config = dict(
    n_layer=9,
    d_model=128,
    n_experts=128,
    experts_per_token=4,
    d_expert=64,
    d_shared_expert=64,
    activation='squared_leaky_relu',
    moe_layers=[2, 3, 4, 5, 6, 7, 8],
    router_score='sigmoid',
    normalize_top_k=True,
    routed_scale=2.0,
    balance_loss=0.00083,
    balance_bias=True,
    shared_expert_gate=True,
    init_std_router=0.0137,
    lr_router=0.00137,
    vocab_size=4096,
    norm='rmsnorm',
    norm_eps=1e-06,
    tie_embeddings='early',
    optimizer='soap_variant',
    lr=0.00607,
    beta1=0.95,
    beta2=0.98,
    batch_tokens=[32768, 65536],
    seq_len=2048,
    train_tokens=412400000,
    steps=8905,
    dataset='wikipedia_en',
)
Below are experts of layer 4 (counted from 0) of a mixture-of-experts language model. Rows are named router (the router's row for the expert), up (a neuron's input weights, with its number), down (a neuron's output weights, with its number) and show model dimensions 0-127. Each number is 128 + 24 x the weight over its row's rms, rounded and kept within 0 to 255. Numbers have three digits each.
Before each expert's rows: "comes before" lists some tokens at least twice as common just after its tokens as in all text; "comes after" lists some tokens at least twice as common just before its tokens as in all text. This comes from a sample of Wikipedia text that the model never trained on. Tokens count by the router's weight.

# expert 58
comes before: "the ", "he ", "it ", "they ", "she ", "his "
comes after: ", ", ". ", "\n\n", "In ", "However", "ed "
router:121140063121148160141115111121163086080140121145118125139083134131102127135067142117127149134123129152116145115165110122175101118126121121113131129125126128150145118110116066125117139116076132130140156128157118130129149159127090114125170131088181131114089132104110129155104197121115146142139189132129152130110151115116123115105132108128130126113101106129158138065153134155145070126154
up0:106133178122129155150109149147148121053089137089125150147099113137127136110158115134137112132172126120139133111163168118145095130083149119062153119154110120115152097124150171138137132108164123134153160159125130114147122101098151150117171132095090128170142155143102136124118132111089104148124150172108127118145118155147142119142085091158111128110096111136155132106079130147130126113087
down0:147083129126110145123130176120141120114128119154089128143116097155152115137159155111097150179185119149149140124133146136094132123128161107148120133124103126095127094142115110109145108114125161118093094142090118137118146099125131103119120167121169127176110093118148103158115115102097138119116165111105125108136111179136177146106128068129131162094083147106152085108109153123159163132090
up1:118166141148135123131095103138143134097135153148145105168154116089117125171101182118161132095182111154136136141107102143136138134115140094114140131122081117076108117143121131121154136112127062164136139135133120143134158147134071093111154159162101103122111120118110185126154146125094151146141158125128116147156162139129119085106126114106181081118123106158114137134139110148107119156158
down1:104076151107144166167132136120089141148151130153158142120121154115112142132182165138145130123136095114129128138145094104154149163108122141129142156165163103121168104130088103110067122089131098109106154117139125095126141109149148151121138138130104112139150084138115144125102101135153106094102071132112152132069146137146097110138111151146095089145104127127109071106116132109096157128133
up2:102140128144109148096171149151126148145161140152104121125118119121162122150175151103112132158114124112144120083123190161121081126128134101149147162155122104110116094143128163151120143156141135145125132160073151090093128097141096110136134119093141126126144149137104092128147115140093084099089147102094105147152102117173125126155143123132137164090142104129138117094158094149134090151083
down2:074090174164126149140152166142129155116082140126125131148164097076138098145141150104128124092102149073126135137139097115096121138122156146097146135189125119141159125125159146120148099146171119153142147122103119133105099153113092129138109180144112127124129131128140113092133108119091090097108156120115126101099147106151175099152101155124149091146097139147120149130127114089107113108142
up3:118136147141134106153087139114104103093124138138111083094129128140102153167108133113127160093121155121092153098094142142143156135115108105112183128108104134152143168112112128131081157100121113135123125105142158117152106118116103146133089156145082136121144135114146129154096133157104143112151140090089140158166113150153145098076151124126109079153101158135117112102104156082134135115062
down3:115128127149127161148125186142108132106152095136073137126118105159139095134140134113105134145150091158145155111139129113131110135080137118129112134126139096109164125160101094119128108142126134130083117131109144144092146114113119145132165156112128131162126137114138104148121135132111154136087098117100140085114134167109135157160138178136174105126081119075198076118090138104102162122158
up4:113122110092092125128121113101104146146152110146119087144147106094158166125125124136113106108098146160156138147124129100127130111103056091149133157105120114127100136096114094092124145158123125130141132097120115109137117128099146124134126129111147101128094115130125094145184085160145136146151140077095081116120106098116162190129148098134125135143118146106124135140075118095126142060160
down4:112167107138136161115155149088136167059144119129126144119141124141106088139133113103090102103091128162158127088129119160135139116112147144134162124080114133113116118095134146121130148148142121109131158155123150131151142141169130085096119137131146108110100130158109140154132181110162195131152150105094163118123133160129173107112116144143131125115116097104183164125148152127156085152107
up5:157138137094139106125166160143159177094101130167144135175156140086084120096092129102117121137130159115117087140128136103138114100121132128121153138072136172153135114128156134143139111137070106101107135134146130172154111100123155121127112145104112149087148164128074104132095095144111133098131103092114152145127089139111108149116107110150134121177112122136157141138128086109148151131168
down5:111122158162135137096144123103121129155111123153161111151096133138191105124144092118116152127156163099123111131130166145118148133150116122157128122110104118115113171132155097115148158113168085120104142140123126113103118137153101136154081143131142104150148122141171122156140167145117123136132089099177120186158083080082076121163091154143137128123128134140095095138110105154153101114134
up6:106069141137121129143099170177142130117079097124115072086126139146135121144116099104154115129105127111103135144141143111156129162148126152111121155081122114114116167176168115166103120135125135146120161112115156133146074165151120081134144094149114146124137135167165116139107107165112141124115144128155068120120095139174133125148145119128133153135106158116120106147126156169140148089142
down6:123134117131092117155112148147116098103114113154128174167092153134140139159119120120151148150171128083146117139163140094137137141112131136104098156077144129159132118120143094099136092124118125109134149165122100153147140112162141129094126100128152137128134150143120100131094107161137121100135148145127128151134074167137153110112093081114109128115124172165135065140092189150096163099098
up7:129135129133146113153099119104170113162136133145165145104139102138098113150111122115106160112103116148090137144149094150136098161135093136149155087115121121130111158161122135124140122181104109114115131102138115166158126103126141124144107109134134088150143094096124172131117110129120112174169083090083120124126116121156136097189092112120111172118118124173116155160146119114159113059138
down7:147156123162072118174126110130096146105153119075122122154104107112115148111103135159125159093143172143148134157106112116089145112129112114135117110103100156135105137128125126138151152138154106151117134116141143150108165140181122170107062141128154128111131098121161177126146144108144082148123120133111161157119158114116160161141119142129149089132125164129143163124170129132192128113165
up8:135080135063133168170178141136112103140155098120111175143093098143136153124101116140106088116147134106121094113139157125112166138163122140147128156125130111165126137131149145080167119132125133129130134067087118139147158153103136100137106167098119190135096144126116094131150123105086144154108093091114153121135108112116099125138111115136113137131125121130109180151119150129123170121142
down8:118097107130125115134135127158143118139142135120154118147144117128144095142113128101152118102133133150090065124106077080166166143099093164117121104147126102063112119147078106118137107155116139091121098160130169136142108108157187104126159123108127154113139130087131126114121120113153113139132091100125108093088108165147097128120138137100160154134105101099132155125093114158127148090157
up9:173145129124108153113126148145065059146150130126080123133111128121125119096156125136106135090122135152111137113145098168144131125180106130151083119161094124134127101118121126135127146100119138124105125127098146135137142116126143127113143136131092087162135091101087133132157127142156110166165145121099081155116107086138131093115108118076144169126156127136107088108147136128114114201121
down9:095168136126159118105134112132126162131121101127147126107107099119123129130183138136120116154121128140067168189113107146145128163107109136160142129126100127113120125146159186085123146140106133120099141069144116187129116126132116163117132119137143159092156129111152131126120101156158124099100156109125087179132102094147131187120132128107099146079149158119115155087130132124147124144136
up10:132078096120148137154127113093142097115104131161143079133171110118137096132155120123180104122109099113132119110142180139157126118109143142070135112173151123148112136163143110102125134162139120132121082135139141098178127125125110106129175144112133121181160120148133148130123124157100098124130130115106162104142143079135129121134049114107119156136073122102166134153128134108125142122106
down10:085166106147111133102111135119130103111107122107156154127099099146130137065138112128129096092151124086141123101150106139111169134154139132152092120145149169139085120105166139180122150113107113112175135142070146137139168158128127125130155090134164100113110166126055133103133149143127127136111142158142134144114108140112140119094093148103098153149124141127106168121118148172118158124119
up11:165128124154166105116135128161097126139124170100124112132128125130099127093102122107117120164169148134118156158157112154129137131134140105162150179138125140146172106088167104146117102148114109150113111130149147155132138127166118125130124169130151081099111132129095150162118128072128107081128138205147106147132131119108154133125109093116121123160100146094103096123084100112084119101158
down11:142176107110144136119168154123108120103129093113114116121114105123088168105130175172083074132110123136166163130098091092096122107107183133103067141126117109110083113117124165127117108141089137128148156098102110122111112132129113160135122081127122119148164141108116154101164125147110138161155135110128115130118129150137126103136139135106107117105145129184135154116101159162131086113144
up12:140084096162151155110138179111121158121135151114113139149122132090096158129113112127110120105120148137152162105156164123159143094143106146150104138124153139146112110134116149147127130130121164117105135069177138127130078127172136144154121108125124151115116139155147099126134110149099115146136121093134115122148152142060154181101172145087148135097093141150076163135140103118100100159133
down12:138107122139133095112109166124115132153142126115133112092139123127121115116120174099144084138109159118130105140115165133154127103086101134124156098136163140131151108111144159112153122114129121114141118138171132143117114117143176176151145139102092143107085108134153075143074141129121143113107078124112141111177191147168149107118138071105127126131116122159144158165129088089107102160114
up13:129122134137113174120162159127120145093130148145088087167125127156093116153127113076094132132119168124107137141173125131126127107197141097154142129125095135109152118132121060099149134086115072114142089144104121130118127168151127157133112116131141113106125114124112111166103126115099158153133169095110132146107142140097118117117161162133111136131170136119147113112121092076105128139172
down13:100120089063127132139173139141109167146105075147117139110112154109121146109134107146141165159126112123140127109110138127158099174152110122135124137099160133099117174142084107109147111147128158083153169125147119124170139125125203136128153122108148136152122096120191117133132129110149116116133062151087105103138159130136099118111139136136119108121115123105138100087135135122110158139107
up14:098119091095128113142112135118143137087134106035146138168159134133132103144108121128126144131106142201135152130116134138123147104109081155129100124142127136128140109103134110131106155164140136121111144078107135186114141108094097131145144160108146077092139152115168136151129100163127113134161133121116135160137124085126118076145116128145150132158102118143114148085148145105125135169146
down14:101122110138123112125109082169124132102143158115107159100103131079136151104129153151133084108089153186149142093144120118140166128104169126127147135103146127131126125079125131101097062164110167171121100127133139155162147127112100124117146169122115106148083112131117127116132170115126165149121094135134141124181073114116121109137147149106147096088100127155132129102143121129109143108126
up15:134106178175085110177124144093142123145130085098124117106150154124137138115137127091114138093113097142104113109130102144113130090134078092144151101131119141114094110097144114121128133112125126114125112136155113157098097120149102167131091096161139141155131163105118117086152139161145130154089096169132172138127102123146129180122197114125122139120141111123122162137097108077114107126103
down15:116137156153090132150160144158123129101098117099132076136110122117122092137146106147093129123145091143161116093095150131066131112116138097108106137136118141113105164131161141098121158095169133119123140122094128153137107096097105112154094156147127132148103164158110138133133144131117137155116138126134171101126139073116111156136195122143164158138120106118119180130114116055139101129117
up16:124122133151105152124162151109128107132125153112100129098094143071105141097140162102137175120110135108151154174125123158134121147126161107098130120125094137187177100120158131157127171121159119112142119105130131148147131149109122122144136121164145111125145132116144120135133151115121130120093128119153139159178168158139124096121142091164162157125141148067147130168070144098115095092090
down16:135121137130128102135122139127133093101115120094106170155119125127148102129127133112118175133108134095131123118098052114155106125096122100119122116131157124110136124140139102162151096134094138143135141160109095158125128174133054132141100117158098113134093156151130109130117136116111152155108167139102116159114115162083081133143147156108144149078091132136154166102112107120144179080112

# expert 69
comes before: "and ", "which ", "but ", "the ", "who ", "a "
comes after: "s", "a", "es", "e", ", ", "ing"
router:103176100122143159148132134092125122120143120127120145092103098119083120117080135086110123163101161113142144107147179102135125106137149116134128108130137112149155135152118097111122146143133107131120139134101118110120151142105140137131203142107159131109087111112135137138115129132139125088140182164183097120092123075171100132166155160131123112131100144136094116124145159144152097190121
up0:137174110169141135122120098106123103109141150157137141105113088140140097084135151128112115125120141175148162106138192132064123118142110152126149121121128115103106126154103112154167123121141124134132091098174129144091113130115126111074114108153134138154180105131123112135130113151104095115134156120095125135089172144167122163145135134167092149125172094114132125109148106158181111128142
down0:102114139122138102134131194147170164144086128137159132143150154140114155113121194121105139094113141116116132151119121125111096102138148140090075125077106107099161098123092114124126147151115102113158093122101149114166151130088113112136125163136163136150150140085083113141160126146140116139103149123133090112137120154134122138138138148171128114090173141119114137121169111123148150071126
up1:104141137119143129144156175119139124127131132132159101091113145077105131157116147115147099154127165144136080121164132113122144068125141116098071114111112107112101157099137097159161126158128141107131150175151156160143135147132121125124109085162127115147142130110154127133115142114133140146121136132090132097114113141210123100126160150117136132161150162075130149089128161121177112100114
down1:141098144102111101107124128148141131135183111141145111141171133125115183141120131179132160100151174131163124130168137144147130136099151126147121137124172097151170158158122178154153146109106145146150155120157167118120113137154103150166123099084151138094141123121148191109128163100097156121112141094167141137121145138164157149117109145125161136140150099133136170132135093118140097149130
up2:127123127102087120074144098140140133066113127150072149152114103137155106108148125109161118104116168131155131110120153083121165158102127136144111115129104092140106125132165131156104133118125151113117171153159145105123125125186133134129135126145091132124132118068113101132135149135090107107145163150133103151096112092125142178165116120085130144151135127093097123143127142130158075109159
down2:113094120114165109153119174110129125151122142139124137141091124148091137089169144151118120160142097125132141145132141102092145076150134162166083152158129167107108105141140152072129125178125114174106130135080180194131132137126130138132156114127124107130142137160138137121135155135127138094133101152103168130184151117131166118085132135111094116128114120147144118108116158105147132168123
up3:129150178128167138115139132117099161150156107112137125115153101122122130165135187104084143130144115133137174128138154136123163130134145132153112117112131127160125128125092102100123091161106118102096119146164115119098096121108112145137096142108149125130161170107147126107106163109135097099117160150099074126145147096104099153149092113133119077120107115180152171164158086123163142124151
down3:128140176107127105076144111111142169106079139150131122109122157144096140117138145121101151120150148109146092137094174108128116143124122152156143129061089141121132139140122150168143174103101147105050141105157108157088130078136125123159116114142155136107106112115125134114167138135128150090141102124111153128118138093131083125116142103152153085131157128141160139089129155111127112134119
up4:147121132162110166156148116153148147148087126137152158147063134079100147141120114101122135122124097131137143154124083114164108095145081167105155124117135116160089122162145117095124127122139103132109092095159078135124128134138127097128124107103136162101137130132127079126131164136144128148098091189111129100134127130102079143113144151127144134131147131140150189147093132156152151108155
down4:125136142134100102102120099123149177104130147152092106128115095095150115128111117146114171161141119106091144140128118151131091132129104133115111131130101117138157152170175135120128128136113160118121093149154112089106109062099145112113102163104082113127132132114130106119163139171138113099148118136125108140123110137148148169163153188134139069140098168127170170128120139166150109146159
up5:161132144167120142106171146137104203133162130141092087108148125171137165113143148108102114125125158127089134141125112076139121114138078150142107113137101143126146085126133129114146157156120142117146123084102074088104111118174111143141147090180152153127116130116129149107147111101129113135179127166122103119131140117114116119111134105118135141130144080106124161125176136109116118102097
down5:120172190091161144127119101103149168127156129125171143089168153117128167097166146123116125107178117079122119122111144143114087126126083131122122102134123179114104154123147092123125130127159092115111146095127110100117155093119122127128139102119135145152154099144145143137140107118119088102145127101144133169127127108158135165161171069109111101150101136151116087115112142127154132105128
up6:102178130145155105104137166146178127099125155111111122103113110126159113136184199144124137130116146148142141101131123088141116127130093071135151138115140172152150086138132126110157124127095099147132138125157172089172123122132140116145162131117119122134107144134141128121113144083159089087115164143093119139139114133088112131176125148090144125117156153139104099131099137084100110134148
down6:109150138126135128112102159093092126153154083139135148106114159124146142159158136122145119137161111172134121102108106164117101155115105138121125118099119122139065103163110114161108120161122140174122168113095107117145154138143139120129116113095155146101148139148106138066146127142106129131084112163118134094171142116139102130137124184136096113110092095119101085073134157099131162129108
up7:108152098154134113129151059164136084151168127151112163119133123105124110128134149081144105148126111139130159136173198141144094196155129137114155127141151134165122115130145180148138158139141116113125114151122129157120101144101096150120114122129131139094112118119133137113150139129118155134126119139163144153144124098164119142185145074131149143130123089120106105144099109155088153168123
down7:129150096096091120094086165076106106120150113166136150126122142136148129107144135149135147117119148133154142134128137111116167106133155143136113137114168125132140150149080156130104120077109147155122168098107125162147108122121096151120143148139135152090111130106125156128129150147126170153130113152138126114120141207100110178126141103172099148098112114142133055150099099124103101149140
up8:138147097200131117130148135120083137142130101111127145118153149127096097105048132093128125126111127120099122142153100164112146129146161159154141135106168139170136140096156153102090101119168107126128147116110137112147099115083136112120157108104169139186151115107106160157122142114154092131121152138111125127118124130192111126107125111159106142098165134140143116096121130119132127171145
down8:117142159120122150098152142122112131196159124106121143147125089145110150128128149172134083138112143106103146156138146108151116132133115148135129116138174129120161142199175116132109150117148128098155104135136140133114090132123136158154155140139137147096161108108151167127106110105148136144162170140122135132139136169131189141176104117125113154111151136130118133118169082119103129173065
up9:110134150146166110140121124089104110110177103178147106068141164160092104125165123096166117095133158081143137135142100122118099138139094123132118125118160159092154117093142131110104114109112129143101159114080126160155154120140112131183149134167135138094107152079113126123160131123115160126138110099124130104134118134112152141126084132192137159141100142108107124156128147113116112103124
down9:095136104148116142138136108165105139168147135105149139102135123159102161141087113106184133149108112112142093122155122121108175141126100122129123132111147074143121134125108113116124084158095088085159090114138151124083111122127146166133116111102095095150125144152136140075120143150171094078170109124093147119083164116125123088151120137118104104141111141120141145134112146119127184137131
up10:132149110143087152138131143105117160124117126106065141154106087137138132114155189158163103133126100089127114153122110151108109154141170135093126157163126107135144068127090119151148169161131133130101152121120085128105153134151142144128136175092075105118109146141109093165133143146137114119122121145143158166133123111124131138100123136177147130125119106110126079098118172104161127111111
down10:129091097171082129155132127137129128119133065106132120096079112145122146145156111115158151123129095122138129113105138112094129139114160151101114106100138116137103115119120139114125146110112108115129189130131129136130116107150138066098116109171109108121128124177145112128106127117099139124155136220070130147093103105142171122117128100121156138132134195125105135134125164130132155135138
up11:124145108120158079127112129178132129104154109122079128134113125131108135147096143134128165153126111118168108136143196068084097077150149130111128154127107112129096140123120095111157137128152103125105151116101167124086148113100094109148165071184185127165081159148101126118165097168136099123142113134146130153134135147127118109130113112137128125144132142115141132135113108127137119133131
down11:135107119136098109128119117160113093127130112144120088181151127149147127131128107135115167110170165090149128098151088142152129117101134124096098080102138125136095132116111115140140110121123128193081165136110127104099143135082138129147094127106153130146068125164114098121139136189096123106151124137126174123133155164095120139117147130074157133108129130121124115118067110148122107143118
up12:101140152154186145120146154126120104150109140108105128130086145110135094144125146143124124122151158119196156133129135095106163098113137126123153146106133117147086111143130135166126122132156160185137141126109137169152103128135134119145130137146188141118167134122119090123134104064111123063125155167188148101138143081116121118184126138140134135146132120125154156125104135141144118102139
down12:126159158078157141127142132139137119141098142141115126157104116138140136116122133139123152140133145118141151161076162154107152095128176139124154160080138153122218183127133117122142112153133117118085079129117144119146107121116134120122169143114093135157165106089155160118140117053154115119150134145132124155109157131118098134154110103117136132121109116155099157119157142119141176132140
up13:138122137098150157132115157122120132149146155083107112111119136122128165132110143132090112141157196155117132133102185099115095123159138138140158113119130112105104114145115103116131109165164136081164146136115140171185118135156144144138148097104112163125133087138173134116131132117114129087165115122117134121097103107143077099127121126148149167089125128168148178119127120176101143142160
down13:125109104109125125124125134158130092124137127147139116097144114119184141106116159154169144120132138098153191143119154142133119121153148150136136152138175136145112139127114125093145127147094149119123093169141157149114123166138163120171124153114104154094145128132109133107123124133145140176146122163144189117158120138153154077160162083122144094111115134145112070170106129103115116170176
up14:112168099160138175138155131120157124113164110103099140125122130120102107159133099109074133178091140143141133128181172102083152136114160128136100159085103161167122142119116138124166145126169152076158107099150126120082125107154137135109138137114148155116093148096135116123160122154125176117126128144176118099120161135150124109150113116142111101118114075121135126109121127160098124118124
down14:137146170155120145118146139100119136143140119121110160104132130107089132128139097152124152154127109143113166118143113111134137176107136114099100141137137123172152166105107105139098097147171073125147121123131138105084136127148133131143198136102151109154116126090112116119092120125120106103124170155105153060114140133163114159159066147108168121099116081132150124120160128134146150146098
up15:123152118150119106148145078107067142129137169115088123146111162126147143164121148063123085136116142094146137086138106119145137114126157107126163105128154155158101157117098118134122155151145144089139132124144159098166140140137136109096167093125104104128104162103131091159132136137107092109097165131160161132080114156131109147140104096157157110115159138108141120134099159124123157132092
down15:125136121136154130124139175096107131162073166150164106165102166118118140134086098124098138124124095111088146132136106120133123099133142143159145101139143116090148147148127132175094157109149132170146153111096149120164130117130169125114160111103121095144153074135138146133131113112103137113104131161087113130124172164133160120124169154161160111116170141099075123133114105173135127119120
up16:121121115141139122166070111094103142118118134163085138162161108121164105139105127137110110157127149145148110145143200102106094117116129136100164131087196116152147132123120147108138148129107092137146139131108107131145087168086130128117103111141130144130107132127142080104123080128099131111127143145149123084154139098112159096108099155140142117126135135139172154094136086094151165131138
down16:123129132151115123140162107141090135116100106150176142080074137144109167104132106125137138129124122159140141068142118130104137120119163149169155137143118112105145113166141147100081111158145129157110154130122152120128124109114146100147084143099078134100157083127100113101156144125099114104105145113154098136086105117150145111101159116115108108136152156116091053141143154131107131109151

# expert 120
comes before: ".", ",", "| ", "′", "″", "°"
comes after: "| ", ",", "′", ": ", "°", "("
router:116158146143131146158107132112123090141099142120121131144106089107114139111118150111104114145092129149114121131111122144203154060162135112096107143128135126153106142135120142172156144136152115089127187116097150118148132144113131124110162128099123145112088146153140122149142134116136129135111113107120078094088133131111137123156118150139109192126085144158096188105167157096104103149133
up0:149094100170114128114130116194154132163110092160151138115101162128094135132101167139135149113098114149133140124177123118120166143113116131126106099132137160168152138111131107140114139144122112130123126154099129123180116175147143123106124128094119108166090137168143127137137124125184112139138120113145106144141128146116099154177120153152072128077091144147156092159143127131171165147147
down0:114130109110104164119140124179181150167096116107112085084148095121156127146102121108119091129142138095154135142113139085198092160149112157122148146121124129166131056127136138153106136135122108122143134150122110126115122157095132149143065107131108110137127077168136113117123121159147101137133147149162134109103129141102091132128124131142121096129154126077154156135152143102132132127162
up1:105140100116145120119129111134140171143112121134129100159169152114125092147146110096123122096137100104129151166132121143091170136127154120142085161133149127122105143143136068154097125145140096148158144098100092143094156150110131129113113163120133120091175121137096091068112137141142142131130132132147143105139164083136139079122159086074100158142121107169117161113129173143133124101124
down1:093082127131128125142141146154141118128106081148087117108149123121149114082122169128147163136121078151113110165099085124110186137107131129157079148147122101108141099157116115143137135114157098115113154162151153144117089138176115157123106119111110145121121132147125142112172114150115087156116182165137103152126102109145097082098161109123152154145118120117097132102108107138159113102136
up2:167109123100102128169111160130107168142105106170167132079114121105108162139120156128129116138122140116117139127156101136120142124116090153114129122102127126081097144108105115102122127095129138100113138141143142107107096135110159121073140163127135120133122152158136125138083172137149105128124076157149061116146142084158113148159137192119148115105143104125096144179117093119091113122147
down2:150105115129151151109139114142130138128100087148137100079127181071165126137129131138161113129113132147147120130135097142109160158139135104138147103148111157139079113142078144082124084130151158138128161117142098137079157113141142143117141130106146176149153120079150158154108127092125125087119139127096150136114120114158158142142125135118150110157148151095076167180119111133104098146121
up3:142188153118108122135117135133136138124095137123123110122172140072086124121107159116147149148152128085172144118149108144173143113062117123105078100142113161122108124091120096135115128110113102105141131107116135146157138158111132095133126110138144147171115122156171107121151147125106113121120100081149131090182153121127145057126115127154107186121148141114149130126121139164118122144125
down3:104143126112184107165118150117148124177123097132086131127107128132152167102134091112164115096144092147130103129142137100110105134156116164133153132108124134104149124120161137128091126166152106082149117178156092143143152173132136139145146159135134100112150145108127148120094070136147107127111127107096115118096114168140192134139098152180113128107133126156125126137142150182133093124128
up4:145135176094142143172135120123133161089086138112119126099097135168171119110133149125099118166105140122163117153078102115135158056149080103126135156106116139130090122129109095107165131133157097174112133101117160142121109147154158114098115138139098101121148152113161147159102135114150127139117150111079109148138104093090094138110145105117136141144112134123141117104115136088097110143110
down4:120126061113178114141092107157123153151101069125139132119089155152153144124123115116141122117138087129139164105113126104102110132112154122102121177105098147122088116123100138038106146120123110107146126125125126167113118150175112118083105102146128143138110099115125146125142123151135091083132111096100116153141113086135149158122129115119150161122136121161144134135118100102086135165140
up5:188159169141113142148138122134140111110105108132143139128205114080111099132133122098137112162159119128089086129140158158132101149116132132125160154133114132144142126124127108116115185108114129116135137158142127130101122145129132107174090135094162115095146094132172146131122121148168132128106100112100136113096100152112084146140065167106126133149109124157148153103125093133165084144125
down5:112144139156168173079099138127131129146126167123095170134119148108123110131130152148141134178167134142108090134119140135112103128161132131140114164143112145143149130144135145115117109132137132143121070139097143120110160142084148118121091088086145100145135156092094124085143128131172135161102149132177137163163113118097078134098098072154133133160112134119150139130109148148128108089162
up6:122145139140147131125098147145180146094089125102135153133121127158124136131120169095136136102123129100090131095153126107083138147157126099091132186152101084160128134117085099138156127106136158118132172156129126157135155117106088152155126123111122129123139146113105140150156164155110139170136099120131179084111131179147151152106141175157096170127139133151131108128137103121111097135171
down6:129126124131128163160130119155164141079131107109067156106141140159086144087143140166138141125104140141114113118141137100142150162088123108138083131146146094162140092099138084089109139113158114109103092132157158167107167112157143112140121121152133118145089138145125141123175085133149186097123150133150131118131091156119150091137114138109113123140097132113133133138075129129113150080136
up7:148128110113142140167139152120101165130134085173143136165131143149125102150094133118123082111121144158115140131129136117099139112113133122135165128168150144106107129145164135138132108109144138135106122129151090181113095094115129152148118136172150107123159129139113124160118161190115124183107081081073123113170156141107108094133122083155142179104140098131141148120139174123115125111129
down7:120095161129132132151107137121122123137066153153127128127129131089111099109100094124111133128133156145116123079095121135092132112123162117132139084131109149155133104127140137086120102145103134112094172084120123135193131119111097103118153122105110127113143060128163140120089099126141101108114126136167069116108137137095132141116071163123115131118098102181115138118111112135106077139142
up8:110119113120120119136120134068150076137099084079150109103153100118144092156083078120157135128140103138186147152111134111130158111144130167137096119125117096132133130098131111117135145138140161139138115097099119111079151164143133164077150117157135193143141130142120151125132111114144149119113115133105111100116134091118144113145144123141100147074157128103144139169173139120100142154141
down8:168133111119112146136126129114128187135137107124136137133135121145116139130131133168129139124106145131096128131145124113103124129126114158152094093117146159110184126107133123152133125137076130135126098097150143172159141097132151121112149170140136149128103116092145152131163095164157183112124169132144126102106118060147127135118169074094145133144136143097139079107133058109157116147085
up9:112095137144097165154124116130095105114172165169107157147092105143114058124107145137121142125116119166140137116167139185193131138088117157101144129122118132120160126116139164119127163147158132112142139146131118159167148102139145134074128147153152123156114120145114191112184102116178152127096154116146113123149113118157120113101125120141123172113112100131144124127123127154142120136135
down9:113098128128133144107144171141115121138113107151147082138126125107112164152065122107084149170128136109139168159066101099132110160125117148117120108096140097124123113135080146138151113102132111093083138112152094090131111132158155116103101111142177118157125167185138119145083118112162135103136146122134105118099123157144112113114144131108081148101148162134102144131154111109122152147125
up10:174102124104127134142086097137110119139134154112134120097147105148157098146118128130153129118099147119142141117112187132145120096161130128132146147122127127143102167140149119121138164136116092104120156159142135122097120121104134177137122100170116126153162104146167129155123161147093117151148149093097133079118171093142160135188115144128097151116052107160124169112169137144139145146147
down10:161120138116118133116091150107140039114138103143146171167146135164101155153131132182089161143144140114137161089127144106105104130133122094161128173142092172110102171151126116169133119077150152119120111105127163130160127165147112097123182150151126139122104115110119121129123112152145122135129124130142160133128166143081113144111109129139134143111164133121130128113110115127174109163148
up11:075139108122121091125107137120123129178116144098098157120171146134113108141113142153125138096110128102105096105149118165149115111134131113094184114152145123140154173115136132079133120071109134113123124128133159137142152049122122146076155113126106175133121141124111077120172133128095136130136136122153098104154107123107154112099130139099171137140101148147090126135149099132126103157156
down11:158140113095153124109149115108126116161129119119135108070163083144130123126130144132115080118091127140129096139119102128129163084141145150111120101159137117140144088171106087106167130127116166130178142105172150095104094106128104136183132157098126153122105115152111109110091097129087091149131110115167132129127106143144167121064128158103151114122131105112122144157127126152133093127153
up12:134136133082122165056112088132148122140103113142156090125120102079126118122101150097101163141108120115091102102133169133140151123121110140131112133120110088112132131104137146161162116133153140103088153132167121134152118109184140114068174126131135128124122129086112125154150103099109196107135130162123089114158107151148131086122101118093106134142097117126133120163128125126147148109148
down12:096146136120140101099132124137117155105142125126123136182122098123115122154102163129126146159099070129115060098143143121121148144115112123127114109165130131091141150127122153103144115143129150135158095156133143145147106130156152150107122068122147116163147118189126107165168098092104142147142118152137159140149094176141125123152133131098122133169096163121110065103135137176142142148129
up13:147104162150159136165153141129192139126129126123124129127130112120116157144163168143094132162089123185162146124144116117110164115079130121158127166115114141118151133181123143069133110114110147108135163139111090104142139110113103143106118099127134121127103144145127144129127132091111166135127125140158112064140072129145131159135161152139130134144155103117147127106101114165140072081115
down13:174105116135101117113106137135136101167131110113067093119138133107129115140123126111128139113106139135131151144142119106102107123115123083145085118144106094095088106118142163118127101188074118146166110097093137097117118133121096157090145154183118138116126118156150102109177120138105124113134130086102144147112133122100100066148148094125109119131142164107154106144119113138159110165093
up14:145167148133139140175084166106170131119127156121118155083149126101115151153114129109130145147149151110135150139121114145182065112148138132101152175122152131133108139143142146131139124119132119078164137104113170144125096143150133121129114100138118131143104176126117170187119118119149089131154162144067077133144099152121086112111128133138105125132114150144135108117138124111082092101108
down14:119133169149160131153153132098093110141133118054111125096136086133130090120145160102112137150128112107138129122122134140139133157125131100149141101150113103131165117086105112132088144160165092138133141103118113103132178128149152093161124106126126123128138096107149102119123120155082129148131167140145127086141105142113109117163123127157196158145163136147085190136113125121100108094096
up15:138120073142073090132100145137128075117097158153119124122127120181143081141150155128140138157154139141118118126128136078130137079146156153132161126152133102140119130136153099142112146082127159145097137121125133108128097117148130164143120148119169138102120147105133120108133133098157133125094114121147127099118117079094143089131139172116123148143174163126143113148169120074090157141084
down15:109170172115117137101109122168149129140127104105139090103110171106138109116104183096143130106129161150144155141111093124092111148118113157136146131134128159111142105127136171145155146129110110141104146076132128120101146141131099089113113175109134147127153116137108156095106159173126129150079151127106159139125148145136161168163110119124128179118121083151109151129137098199111115123143
up16:102118113115115095125101120117112165121125120111081132143124138123097162108108137153162140124121067162124161110151065117156086120173138113183139098136092126159169092114116142150128111098140103128148150106135147108125124105145131143129141166139143134117121164072136110108138137115115134159133103165119161154099130142126115140121175148151112160090148184144136154127136159073103126123140
down16:143140122132129104098129107131138127156126168097106117114083120144155102141129100138118123125151095073126090134134100118064134142084092134162155093145081139128102141124129114117100133154154110157127123104099127095100158141132128160118110146110122154140154148151125125152133157092087104143122146116135152189093167132176122142114138092153115128133134133101072186132113150140152169110120